Experts of a small language model.
Experts: 40 experts in each of 13 layers, 80 bilinear neurons an expert, 2 picks a token, a shared expert of 256 neurons.
Training: a variant of SOAP for the experts, 389M tokens, 5301 steps.
Below are experts of layer 10 (counted from 0) of a mixture-of-experts language model. Rows are named router (the router's row for the expert), gate (a neuron's input weights, with its number), up (a neuron's input weights, with its number), down (a neuron's output weights, with its number) and show model dimensions 128-255. Each number is 50 + 10 x the weight over its row's rms, rounded and kept within 0 to 99.
After each expert's rows: a language model's description of what the expert responds to. This comes from a sample of Wikipedia text that the model never trained on.

# expert 12
router:31 60 64 39 58 48 43 51 50 43 50 58 36 53 47 40 64 40 59 56 53 55 46 59 62 53 53 51 47 46 52 57 50 55 39 43 50 61 51 46 48 70 53 40 67 51 40 49 46 49 58 47 46 37 59 45 43 39 54 49 28 56 48 53 59 59 47 59 28 55 41 53 73 39 59 40 52 41 45 35 43 43 58 59 38 61 44 37 52 45 51 51 41 60 48 35 51 38 47 57 36 61 48 27 34 43 51 40 57 54 68 57 34 59 50 65 44 50 57 66 40 45 64 30 47 49 43 59
gate0:39 50 40 47 41 43 60 36 52 48 49 46 64 60 55 56 46 45 55 53 53 44 35 40 45 39 34 45 44 55 56 42 52 58 39 40 61 52 45 53 70 46 74 48 22 47 40 68 53 56 53 61 56 60 35 46 45 52 53 45 48 48 32 43 45 46 60 63 46 35 63 43 69 36 56 57 37 57 69 53 43 44 64 49 64 47 66 42 60 39 42 54 53 46 49 51 57 78 69 53 24 69 42 59 51 58 63 40 54 65 41 71 39 55 73 30 47 65 35 44 53 49 50 68 46 43 49 42
up0:48 59 51 50 51 48 68 52 48 43 41 40 50 47 59 46 47 58 44 51 35 58 62 52 48 47 61 42 63 47 44 64 47 41 47 47 57 45 55 50 47 61 59 51 48 41 48 59 62 47 37 46 27 30 60 46 54 32 40 37 38 55 52 52 30 34 45 59 42 62 40 39 36 62 55 47 73 61 49 67 37 53 47 72 52 62 50 54 33 69 52 58 30 42 38 56 65 46 51 52 44 54 54 63 65 64 40 60 47 58 78 36 56 43 48 69 53 46 52 52 56 42 49 68 50 57 49 45
down0:39 47 45 47 45 48 41 37 61 66 39 40 32 61 43 55 54 56 35 55 40 61 47 69 36 49 56 44 56 39 44 43 47 58 51 46 30 43 57 45 50 57 39 40 62 49 64 57 36 51 54 20 29 44 42 33 43 57 81 48 36 45 51 49 51 48 45 45 63 37 64 49 29 37 48 64 56 37 59 44 62 77 79 51 38 41 45 53 53 52 53 38 50 64 42 47 48 50 33 40 53 55 39 43 54 58 56 44 53 47 57 55 49 56 45 59 32 58 51 48 54 52 60 53 52 52 42 45
gate1:77 38 44 49 59 67 26 35 54 55 40 49 40 52 36 61 38 41 42 54 63 60 65 66 43 51 75 50 57 50 58 55 48 56 39 63 46 56 51 59 47 68 52 36 39 36 43 53 42 49 58 29 39 55 61 45 65 42 49 48 55 66 44 60 54 48 51 51 51 50 36 44 60 56 50 50 44 38 24 59 43 60 38 64 60 61 45 54 63 27 54 54 51 41 32 51 36 57 33 55 47 44 51 47 48 58 53 39 49 57 72 62 37 56 40 62 39 55 49 50 63 60 44 42 52 33 62 51
up1:54 54 55 60 50 41 53 48 64 62 54 49 43 39 51 60 46 59 52 70 53 70 32 59 26 40 69 48 45 55 62 39 31 46 52 41 55 55 52 53 36 52 58 52 38 31 56 73 39 55 55 51 65 49 49 58 52 55 42 39 61 43 58 44 51 44 38 53 49 61 36 47 68 53 44 48 41 23 55 43 54 29 48 66 52 47 48 44 60 51 51 52 62 53 57 45 51 39 39 41 24 52 51 45 39 57 39 49 46 59 41 51 38 58 54 56 49 51 26 45 38 57 55 45 51 51 37 38
down1:36 34 42 49 52 32 47 25 61 53 56 70 30 47 52 56 55 80 45 38 50 34 35 69 45 54 64 50 55 66 58 56 41 45 42 63 54 42 59 54 54 32 65 59 46 47 70 52 32 63 47 41 52 53 48 70 29 61 70 37 43 44 56 48 38 39 55 45 39 46 38 44 41 53 42 48 50 43 44 38 47 54 45 34 46 50 58 65 62 49 53 64 53 43 36 39 55 55 58 41 53 46 46 51 44 55 62 60 44 43 36 56 42 49 44 63 42 46 51 50 45 38 52 51 46 48 39 52
What it handles: Subject-verb narrative glue

# expert 34
router:25 58 46 37 50 46 32 35 50 48 52 56 43 50 51 45 67 39 58 54 62 31 56 50 57 47 41 54 39 35 66 52 37 54 55 38 62 55 63 49 48 52 45 42 59 52 53 42 57 55 56 41 50 37 48 48 47 54 58 41 45 53 47 54 66 54 40 52 37 47 43 45 58 43 58 33 47 39 39 52 46 64 54 57 43 47 53 47 50 53 43 60 44 61 36 38 70 26 54 48 43 60 55 45 41 49 43 50 56 53 58 45 50 74 60 63 47 63 68 51 47 47 74 49 34 44 49 62
gate0:31 61 46 64 39 57 41 45 42 60 64 48 63 50 76 63 52 46 71 30 45 34 49 49 64 59 56 43 48 38 60 65 70 49 63 41 45 41 50 52 58 37 52 34 54 57 55 57 43 64 23 44 52 45 49 41 54 49 46 55 59 38 41 64 56 62 67 48 56 51 44 44 65 67 49 56 55 62 59 46 43 36 52 63 66 52 41 46 43 40 49 46 58 34 45 34 49 54 70 40 70 37 53 37 65 47 41 42 65 55 45 63 45 52 46 57 42 46 56 50 32 45 39 45 55 49 53 62
up0:47 46 42 54 27 50 47 47 38 55 61 43 44 43 54 62 57 60 36 36 69 56 50 43 54 53 58 41 43 73 54 49 52 44 53 61 53 39 57 44 41 41 55 33 46 55 71 59 57 34 45 51 32 55 66 45 52 48 40 60 27 50 42 42 74 47 46 37 66 72 38 35 42 46 39 65 46 54 43 46 63 52 49 47 50 43 40 51 35 36 65 82 61 49 39 70 46 40 47 50 48 54 53 55 39 53 48 60 57 62 43 47 56 58 60 72 69 50 47 56 43 40 42 69 41 57 44 62
down0:39 52 67 41 56 45 64 41 48 54 59 49 55 44 68 46 56 46 48 43 55 71 45 64 37 70 60 51 39 43 44 53 47 53 38 64 53 46 72 48 68 37 67 45 45 58 44 49 43 30 44 49 45 46 56 49 33 61 36 42 76 51 53 60 41 60 54 36 62 61 48 43 38 38 36 47 28 52 46 50 49 39 58 40 69 50 35 50 55 42 64 48 62 39 32 48 41 52 44 61 35 50 45 46 47 38 50 62 69 37 45 38 46 32 40 64 42 50 49 59 43 57 61 53 66 41 53 42
gate1:46 59 36 48 53 28 64 45 58 39 34 44 40 44 51 47 38 52 57 52 57 42 50 32 15 48 40 49 63 48 31 83 54 40 55 57 39 66 42 48 52 43 70 48 54 46 68 47 42 33 58 32 50 64 59 50 47 40 42 60 39 53 61 52 48 66 52 56 32 55 47 40 65 48 43 62 52 51 61 63 50 60 58 45 67 53 58 49 67 66 58 55 42 56 55 60 64 54 51 39 53 59 57 44 40 14 64 51 37 46 59 36 61 47 52 60 41 41 53 57 57 45 49 49 52 37 39 57
up1:49 45 51 46 42 33 39 34 41 47 46 53 64 51 46 69 42 57 62 34 31 72 48 59 57 46 62 48 40 50 57 58 52 64 54 50 80 35 50 55 41 50 41 42 49 46 48 77 53 50 38 66 43 47 49 38 52 34 39 67 46 63 67 50 48 44 45 46 40 49 52 44 34 42 56 58 56 32 49 49 64 58 55 63 59 29 50 59 42 46 50 57 77 55 49 56 58 46 38 41 56 56 47 54 62 63 59 45 62 70 46 60 58 34 59 49 51 51 53 77 67 50 44 37 45 53 35 52
down1:42 63 31 44 53 45 76 51 48 61 55 37 67 50 58 56 54 53 60 48 49 46 62 52 44 44 68 53 38 47 50 39 42 54 41 60 47 75 50 36 47 31 55 42 60 57 69 61 35 76 54 57 29 61 41 29 37 60 61 46 56 64 51 40 51 57 54 50 40 39 52 56 58 59 69 54 38 61 51 67 49 35 59 64 49 35 42 43 59 57 48 66 55 60 55 34 46 51 54 38 50 40 45 57 54 57 48 49 45 48 87 41 41 54 52 68 61 35 48 60 56 29 70 54 66 45 47 56
What it handles: Institutional and field nouns

# expert 37
router:33 73 55 32 65 43 37 60 46 50 53 50 32 47 47 43 68 42 59 69 56 43 55 46 58 60 53 59 36 41 61 56 45 60 44 45 67 66 68 66 49 64 38 38 72 53 40 52 53 57 62 42 49 52 45 55 58 65 61 49 34 46 39 50 56 58 45 52 37 52 57 58 68 41 48 35 44 37 48 45 44 65 59 64 51 50 58 47 62 64 49 58 44 68 47 46 50 48 44 60 34 62 55 37 47 45 52 40 62 34 54 50 41 56 62 53 38 62 59 72 44 43 53 49 40 55 62 56
gate0:59 50 50 48 54 35 40 62 32 34 34 64 44 45 49 46 66 53 59 48 69 56 56 40 50 42 56 36 46 42 49 51 53 37 64 59 45 51 57 55 57 44 48 45 61 57 39 59 67 55 77 51 44 51 49 51 58 48 70 37 48 48 53 50 68 51 51 45 53 50 38 51 54 57 40 43 54 46 56 49 34 55 50 48 71 37 49 68 42 58 54 60 56 48 45 63 50 42 43 37 46 37 43 63 47 38 50 40 53 58 51 44 47 46 54 44 47 34 60 41 47 47 70 46 43 43 49 64
up0:53 38 57 62 58 43 43 32 47 66 34 49 55 57 43 34 56 43 56 48 34 54 66 50 36 64 54 59 54 55 49 40 57 62 42 70 59 35 61 59 43 47 53 63 28 55 48 46 23 45 55 51 29 65 58 52 45 47 40 36 30 57 59 63 48 43 50 34 20 48 55 41 44 51 50 53 32 36 42 65 47 53 62 35 70 59 56 66 47 58 55 46 39 38 61 54 60 63 66 57 58 70 50 65 55 42 40 51 49 53 44 44 57 45 26 48 70 61 53 52 59 34 52 61 67 65 36 53
down0:47 32 35 50 60 51 56 44 56 33 55 58 46 50 54 47 55 63 57 68 69 51 58 47 51 55 51 61 45 39 51 43 62 60 65 42 47 55 47 59 40 61 60 46 43 36 62 58 45 50 42 50 38 61 57 49 59 47 54 42 59 40 58 54 31 44 45 50 53 39 50 54 45 66 49 40 57 42 54 50 51 56 69 43 52 42 46 59 34 55 49 57 31 57 62 58 67 59 46 28 66 52 64 64 71 49 32 47 52 58 48 57 52 54 42 68 48 54 43 62 54 48 49 34 54 56 39 46
gate1:53 33 54 38 63 56 47 62 28 48 55 64 56 28 34 52 62 37 33 49 43 46 54 46 31 41 51 52 52 57 49 40 53 65 41 55 54 55 66 52 49 38 37 55 62 52 43 26 54 45 64 61 45 56 23 39 53 48 47 60 53 45 45 56 46 60 61 54 61 40 45 45 61 38 63 52 60 41 51 54 58 59 54 53 57 32 56 57 41 50 38 50 59 48 56 43 57 47 46 47 69 49 45 52 43 62 38 48 59 34 35 60 40 35 50 59 62 37 62 48 32 59 57 45 55 68 46 74
up1:68 53 49 57 45 53 45 58 40 54 66 71 48 49 53 34 61 42 50 46 41 42 50 50 38 55 45 55 63 38 61 53 55 50 42 59 52 46 46 60 55 49 48 38 74 61 33 41 45 64 40 57 44 59 48 44 65 59 58 73 48 44 70 54 43 52 52 38 44 51 69 51 44 40 43 70 38 47 29 49 63 69 47 66 51 36 47 66 68 50 54 54 51 57 52 44 52 40 63 63 48 45 53 45 47 39 46 51 34 31 45 31 44 55 65 38 42 63 49 44 54 70 34 41 47 42 51 56
down1:67 47 48 55 38 66 51 52 60 50 46 47 49 42 59 58 28 53 53 43 52 42 50 38 49 53 37 50 41 40 40 58 64 70 33 58 36 31 39 61 60 47 68 57 42 46 62 52 65 56 46 47 61 57 43 50 55 70 47 34 53 41 53 65 27 47 45 65 52 52 40 44 56 52 47 63 63 60 59 63 54 45 58 50 42 69 50 59 46 55 51 53 50 44 41 68 45 45 34 41 50 53 46 45 45 51 41 51 49 57 51 59 44 50 65 53 43 42 62 59 51 72 63 27 43 52 57 44
What it handles: Linking verbs and genus endings

# expert 10
router:47 63 62 39 55 59 44 50 48 46 44 48 33 44 61 54 55 44 48 57 53 35 55 46 49 65 48 59 30 44 50 59 37 45 44 31 55 56 62 56 40 64 43 54 52 41 40 64 56 51 65 54 55 33 64 46 67 53 48 42 31 56 45 59 53 55 37 57 26 51 29 58 65 34 56 41 59 41 40 45 41 62 61 55 48 73 50 55 52 39 48 46 51 62 47 50 55 45 46 61 45 55 57 42 37 43 55 35 53 51 63 49 42 69 58 62 30 63 58 55 38 41 67 26 42 43 66 49
gate0:44 37 46 52 40 39 51 36 54 54 60 49 51 42 47 33 43 61 58 59 50 54 76 53 60 48 51 32 40 65 60 60 56 32 48 65 45 23 36 41 62 63 52 48 50 44 45 60 56 49 41 60 49 61 47 42 53 51 61 64 54 51 46 49 57 60 53 52 51 51 31 67 51 45 50 50 51 42 58 63 54 37 63 54 38 51 58 65 53 64 46 58 35 52 62 52 42 43 36 53 40 60 44 45 61 45 35 59 44 39 39 43 42 57 71 49 65 50 65 37 31 46 34 58 47 60 47 45
up0:61 71 57 48 58 59 47 52 37 58 48 48 62 63 60 65 47 39 57 47 60 55 50 43 68 58 45 46 53 54 52 39 47 48 62 35 58 48 55 64 59 52 63 56 55 58 70 31 55 38 52 39 65 59 54 64 54 35 44 24 45 45 51 49 48 46 39 51 50 38 52 49 50 66 46 50 40 52 65 47 53 41 44 37 59 45 40 53 48 54 36 39 53 38 47 39 40 30 47 43 61 60 54 44 44 54 45 52 45 69 57 50 55 36 40 70 53 39 47 42 63 55 62 46 59 51 40 42
down0:27 67 44 65 37 53 41 44 28 51 38 60 54 45 25 60 59 48 50 54 44 46 61 62 49 49 46 34 51 42 42 47 42 63 44 53 42 46 49 45 40 46 52 51 56 41 50 62 53 47 34 43 47 62 48 40 49 59 56 45 43 29 49 43 43 45 54 48 44 40 43 46 68 62 75 57 34 42 54 42 50 52 59 47 46 40 53 39 66 39 59 62 51 47 56 47 36 52 61 54 48 56 29 40 44 64 63 46 37 38 57 48 68 61 63 34 68 65 52 69 55 32 50 44 50 53 44 54
gate1:51 42 31 44 47 57 62 58 40 71 56 20 61 56 41 47 64 45 43 57 35 43 47 32 55 61 52 54 53 56 53 46 60 40 47 48 38 42 42 38 39 72 53 48 50 48 50 43 51 51 37 45 48 74 32 53 47 60 37 43 54 54 42 45 50 36 43 55 53 60 46 57 60 56 57 47 69 59 56 40 39 59 51 54 39 46 60 45 49 60 56 60 42 45 52 45 59 65 50 65 48 51 52 44 45 57 44 65 49 56 39 48 58 53 57 62 59 55 42 57 44 69 60 39 60 55 40 49
up1:41 57 72 54 51 46 49 24 52 60 60 51 52 41 60 50 46 56 49 33 50 61 47 50 44 45 47 42 53 59 60 57 45 28 49 34 47 39 47 71 51 38 53 45 48 48 55 68 61 44 35 55 70 45 73 34 57 47 57 68 48 42 34 54 38 57 44 47 35 37 44 41 56 51 46 52 29 43 58 55 49 47 44 50 34 44 40 58 59 55 58 37 42 49 62 49 40 45 48 43 43 32 42 55 60 64 51 60 63 31 43 43 56 39 64 29 48 53 62 45 61 53 27 43 62 46 58 57
down1:49 45 63 70 67 61 62 55 54 54 51 56 43 51 65 59 58 60 45 50 50 72 49 55 72 48 48 36 58 51 43 65 52 46 49 48 48 44 63 38 57 51 46 48 68 71 50 72 47 62 31 61 53 45 40 42 53 35 53 31 48 75 34 40 38 58 59 57 48 36 59 54 52 58 47 42 33 43 55 42 56 61 50 55 57 55 46 50 56 39 56 53 33 55 60 52 42 44 38 62 48 54 54 43 40 49 53 37 57 52 46 54 53 60 44 42 36 42 48 60 31 44 47 47 56 41 48 47
What it handles: Nationality and occupation descriptors

# expert 33
router:48 63 51 35 56 44 47 57 43 34 56 52 43 49 49 48 55 44 52 59 62 46 57 42 64 48 40 66 50 45 64 66 41 56 46 49 72 70 60 58 37 58 33 47 67 49 46 50 39 48 70 52 62 52 53 52 60 50 57 47 37 57 37 48 52 47 43 60 33 34 36 69 57 44 50 37 41 47 48 43 24 58 66 58 49 58 49 53 56 48 38 63 57 73 46 28 56 64 44 57 34 59 70 51 47 29 44 45 59 44 61 53 35 49 58 52 35 65 52 51 45 46 68 45 44 43 58 53
gate0:67 82 52 49 61 66 40 43 53 45 46 41 34 52 49 51 37 56 40 62 47 43 38 58 44 47 47 47 71 61 65 41 52 50 54 41 44 44 60 43 53 45 43 74 62 66 38 51 35 44 37 60 34 40 57 59 66 50 42 48 32 53 51 42 50 47 51 46 43 69 59 61 49 66 48 55 41 44 49 70 55 41 63 44 57 44 66 68 71 37 53 61 57 41 55 40 70 32 40 53 36 63 52 52 43 40 48 51 72 43 58 53 48 33 63 58 44 56 50 39 57 43 61 32 56 40 57 57
up0:48 67 24 46 42 55 58 48 59 52 53 48 49 57 38 64 58 61 51 50 38 43 31 65 55 60 64 33 31 54 53 51 54 52 44 43 62 47 40 40 40 49 70 55 66 48 52 39 54 66 56 28 45 56 54 41 60 62 38 49 32 49 52 45 53 68 47 56 53 50 56 57 61 54 57 57 36 36 43 23 37 62 52 49 50 43 58 70 47 63 62 60 54 31 44 63 74 60 43 45 35 46 59 46 43 47 35 36 50 44 36 71 57 42 45 56 59 59 54 48 49 49 58 43 54 50 40 37
down0:30 49 50 43 47 51 47 43 65 38 32 45 48 43 70 61 44 44 56 41 63 36 44 46 51 56 50 67 49 54 47 38 48 40 47 56 53 58 58 38 53 56 54 57 60 72 54 61 53 60 74 41 32 53 57 41 46 50 34 55 46 60 68 56 35 43 56 51 66 41 51 16 50 64 46 37 43 53 47 47 52 48 58 49 49 65 50 49 45 51 61 43 57 43 59 56 72 66 50 56 49 58 47 39 52 45 58 57 55 60 29 51 67 43 54 55 48 59 52 50 34 41 34 49 59 40 55 47
gate1:47 54 61 39 57 62 45 57 50 46 59 57 54 38 19 49 48 55 53 54 49 40 58 44 53 63 54 64 44 45 43 54 68 54 50 59 68 51 38 56 40 35 54 42 60 52 55 30 26 41 51 43 58 67 67 31 34 51 63 51 28 52 53 39 55 60 46 55 52 53 63 66 40 62 54 49 48 47 67 48 29 58 53 59 43 49 46 56 34 39 42 41 47 45 39 38 58 48 43 58 30 63 40 52 67 37 57 52 49 51 48 56 31 30 42 42 51 56 44 65 47 50 42 49 54 40 31 50
up1:57 37 41 43 49 63 47 49 40 40 40 61 23 50 45 46 59 56 63 44 43 56 64 45 62 45 53 40 70 86 51 49 62 48 51 57 46 51 53 52 47 56 71 46 51 55 43 50 42 47 57 55 54 41 47 47 77 55 46 50 52 36 58 41 49 54 46 52 67 63 50 39 46 50 43 49 38 58 53 69 56 67 44 47 41 43 52 78 44 50 61 43 49 46 59 59 42 47 36 43 55 56 59 47 51 50 41 60 51 65 58 33 47 55 47 43 51 46 73 51 39 51 37 23 25 74 51 61
down1:53 52 64 56 44 42 48 60 48 39 44 60 65 54 44 48 42 46 48 46 55 56 62 72 46 47 41 43 52 34 60 32 48 52 54 51 55 42 54 36 49 65 59 70 45 53 47 56 63 55 49 57 69 65 42 30 44 42 45 43 43 42 55 49 55 57 49 52 51 41 47 63 60 55 41 55 36 41 30 50 48 59 72 69 39 47 65 45 36 69 54 49 47 32 37 50 52 39 58 48 65 35 43 53 58 71 52 45 49 50 46 51 43 38 47 33 52 63 45 57 65 45 29 34 41 29 31 51
What it handles: First names of people

# expert 23
router:30 55 65 45 55 68 39 42 41 47 52 50 43 49 62 40 59 35 45 58 50 42 58 49 59 55 42 57 43 32 51 57 43 60 46 31 65 56 78 58 42 59 43 43 63 33 49 46 39 59 62 50 57 46 57 48 57 53 60 44 39 45 35 55 61 64 39 46 36 33 46 58 71 54 55 48 54 43 38 44 34 66 66 63 41 52 48 48 54 46 34 63 39 51 32 39 66 46 47 55 54 60 48 37 42 40 52 37 64 44 50 65 44 56 54 55 37 58 60 62 35 35 54 45 41 44 68 55
gate0:44 45 50 55 41 43 50 58 66 71 41 75 47 44 49 65 53 47 56 56 50 34 54 30 56 61 49 50 41 55 42 49 31 37 49 56 46 53 57 53 50 51 45 53 36 49 46 53 37 53 48 32 52 56 44 49 30 41 66 36 41 67 48 39 68 54 61 44 39 46 45 49 59 51 58 33 66 64 42 47 50 40 59 52 57 42 54 66 49 65 44 45 59 56 37 43 63 44 66 59 54 39 47 51 55 47 42 55 34 68 40 43 55 60 58 61 63 54 44 53 38 59 55 48 57 45 39 64
up0:32 50 70 54 43 58 49 54 72 33 38 35 64 47 55 48 73 52 57 47 58 49 39 55 55 51 44 42 43 46 45 46 45 33 58 55 55 61 30 50 40 36 41 65 60 39 53 48 52 71 62 72 62 44 63 43 64 54 43 47 49 53 39 53 36 39 42 52 34 55 32 68 41 52 52 61 50 49 53 57 47 46 45 43 57 74 57 67 61 29 53 32 38 42 52 43 33 35 57 48 58 49 55 42 32 44 57 60 43 39 62 58 44 49 62 53 38 37 22 51 45 53 52 38 37 54 75 50
down0:37 58 57 55 65 30 50 43 43 54 41 53 44 39 41 25 48 53 59 69 40 44 61 42 43 51 47 46 39 50 58 51 49 63 38 64 37 63 56 53 52 60 53 50 38 49 43 63 29 34 45 51 59 22 68 41 59 50 38 54 63 50 53 51 42 67 54 50 46 45 30 59 66 54 54 49 50 63 63 50 50 55 56 47 54 38 57 59 62 68 36 54 56 45 51 54 53 30 55 41 41 36 47 53 47 48 36 49 39 49 43 70 81 36 52 50 62 41 38 52 50 48 56 51 49 52 31 70
gate1:34 56 76 56 70 59 43 40 37 68 42 39 55 47 57 64 49 46 49 50 43 48 57 43 47 32 40 54 46 38 48 36 47 63 67 40 53 42 45 37 63 57 63 63 57 50 53 40 46 46 67 45 52 35 52 64 49 69 37 53 55 62 55 50 64 53 23 58 41 38 50 49 60 56 37 42 49 56 44 55 46 54 62 49 49 46 61 58 39 43 59 45 28 51 48 42 59 71 52 48 57 69 44 54 44 65 53 37 40 53 54 53 59 52 45 55 65 51 49 47 50 56 36 51 51 60 70 50
up1:64 52 32 48 40 39 40 55 45 56 39 52 48 51 57 43 55 54 46 42 42 35 50 47 61 51 49 62 44 53 61 50 46 59 58 53 56 51 57 61 46 43 50 42 60 48 52 44 48 67 56 37 47 61 43 47 52 60 50 48 63 41 56 45 35 32 52 59 53 48 49 50 45 45 61 54 41 51 43 57 59 43 47 76 37 25 53 45 45 54 60 44 31 52 47 62 41 42 62 60 56 55 60 36 53 65 37 50 45 63 71 60 39 42 53 52 58 67 51 38 37 36 59 62 69 61 47 51
down1:74 56 54 57 36 52 59 44 55 54 56 37 43 66 38 54 34 64 60 44 43 39 51 40 71 47 52 70 54 60 59 42 26 54 56 40 47 46 44 62 53 56 60 49 42 52 54 49 52 42 49 66 70 52 53 55 41 49 40 41 62 50 61 51 56 62 48 43 58 55 51 46 77 38 53 34 52 47 62 44 70 58 57 52 45 49 68 53 50 52 69 44 46 48 48 37 56 48 46 56 53 41 54 54 52 67 33 75 29 48 40 42 64 56 52 45 47 54 37 64 44 51 37 48 43 42 62 69
What it handles: Prepositions in expository prose

# expert 36
router:40 68 57 42 50 54 38 63 46 42 66 40 51 65 55 40 57 69 45 62 59 43 39 53 40 60 42 74 37 37 78 72 47 53 52 34 76 68 60 56 34 54 41 40 51 44 38 47 55 60 56 50 53 45 46 59 48 56 54 41 51 58 39 68 55 69 35 46 45 35 45 51 55 36 63 50 49 50 37 47 35 64 51 61 50 44 54 38 48 52 51 50 39 69 50 43 70 47 40 53 49 48 58 37 47 47 38 42 40 38 56 59 34 52 63 51 34 59 64 64 34 43 59 45 48 36 67 53
gate1:62 45 35 39 55 47 36 63 46 53 49 33 42 70 45 56 53 57 30 51 55 46 46 55 57 55 26 54 41 41 67 37 47 48 57 60 44 51 46 49 49 49 56 90 60 67 44 66 47 29 62 40 76 49 51 57 52 37 46 60 31 45 47 37 41 66 40 46 61 46 59 53 46 53 46 59 45 56 44 65 46 51 52 36 46 50 56 33 62 53 45 40 60 47 50 44 39 50 59 61 50 66 41 52 68 51 44 63 44 47 52 45 40 60 60 43 53 55 67 51 59 59 48 40 58 47 36 62
up1:46 49 72 55 45 55 54 55 44 49 30 65 53 33 49 40 45 47 32 27 45 32 64 64 57 40 65 37 47 58 49 49 34 66 59 40 64 51 58 43 54 39 48 42 40 38 37 54 36 54 46 45 46 37 41 49 46 51 32 33 68 52 52 53 48 56 51 51 44 38 48 47 63 30 44 47 45 36 30 45 62 59 58 64 60 31 56 66 44 28 50 32 48 56 34 47 53 54 56 38 58 61 51 46 48 42 64 50 32 49 52 53 51 47 53 48 37 60 26 25 52 36 49 56 61 52 51 49
down1:56 58 62 57 45 72 54 60 38 43 30 41 53 58 55 76 50 55 54 34 47 40 47 71 66 44 34 34 52 69 53 33 52 36 54 27 52 48 55 33 48 68 49 48 31 59 55 37 50 53 58 48 53 61 36 46 35 57 48 58 60 48 60 44 54 37 57 61 43 42 69 52 62 52 58 54 29 61 61 38 64 66 42 58 46 46 52 36 46 48 50 54 54 50 69 67 65 50 38 64 38 56 52 43 49 46 50 33 40 52 46 32 43 40 39 63 47 38 44 55 46 40 57 47 49 70 40 47
gate2:65 62 55 42 50 40 47 54 58 52 64 30 43 40 53 33 60 53 46 48 54 47 65 66 51 55 53 49 47 60 38 47 48 41 46 55 53 54 63 36 49 46 41 58 64 54 47 54 60 50 58 58 49 51 40 49 63 51 54 47 52 49 29 62 51 53 51 61 57 52 44 39 61 32 53 40 62 57 63 33 51 45 60 33 70 64 56 79 54 61 54 43 61 47 66 41 32 66 38 67 46 35 62 37 26 53 64 47 60 53 45 52 48 33 57 50 74 37 55 73 72 44 31 37 57 58 43 65
up2:70 46 48 55 46 47 62 36 50 61 46 63 59 50 49 59 49 45 53 61 46 48 56 47 39 42 46 51 44 56 56 59 50 61 50 69 65 42 60 46 39 51 48 58 50 59 51 43 50 31 63 64 65 40 33 56 63 49 43 55 53 44 42 50 42 37 52 41 44 40 60 36 66 30 54 44 57 35 53 45 54 45 50 43 48 41 41 54 57 50 53 58 57 29 43 68 58 60 54 44 39 56 40 48 41 64 53 41 51 52 66 62 68 46 76 44 91 48 51 59 59 58 56 39 72 59 44 59
down2:42 41 42 42 38 67 73 56 56 54 52 61 53 54 68 57 61 41 58 56 46 36 49 44 47 65 55 37 58 48 50 51 56 57 45 39 53 51 32 43 51 34 52 36 36 45 45 65 69 67 54 54 54 42 43 55 46 58 50 49 51 56 64 47 53 43 61 56 62 60 41 45 68 56 59 43 28 43 57 36 57 56 60 32 34 46 60 55 53 42 67 42 30 54 39 45 54 51 55 50 46 49 29 43 52 51 42 72 58 49 68 37 47 50 41 36 51 43 32 51 60 40 33 51 56 44 54 49
What it handles: Plural nouns, noun suffixes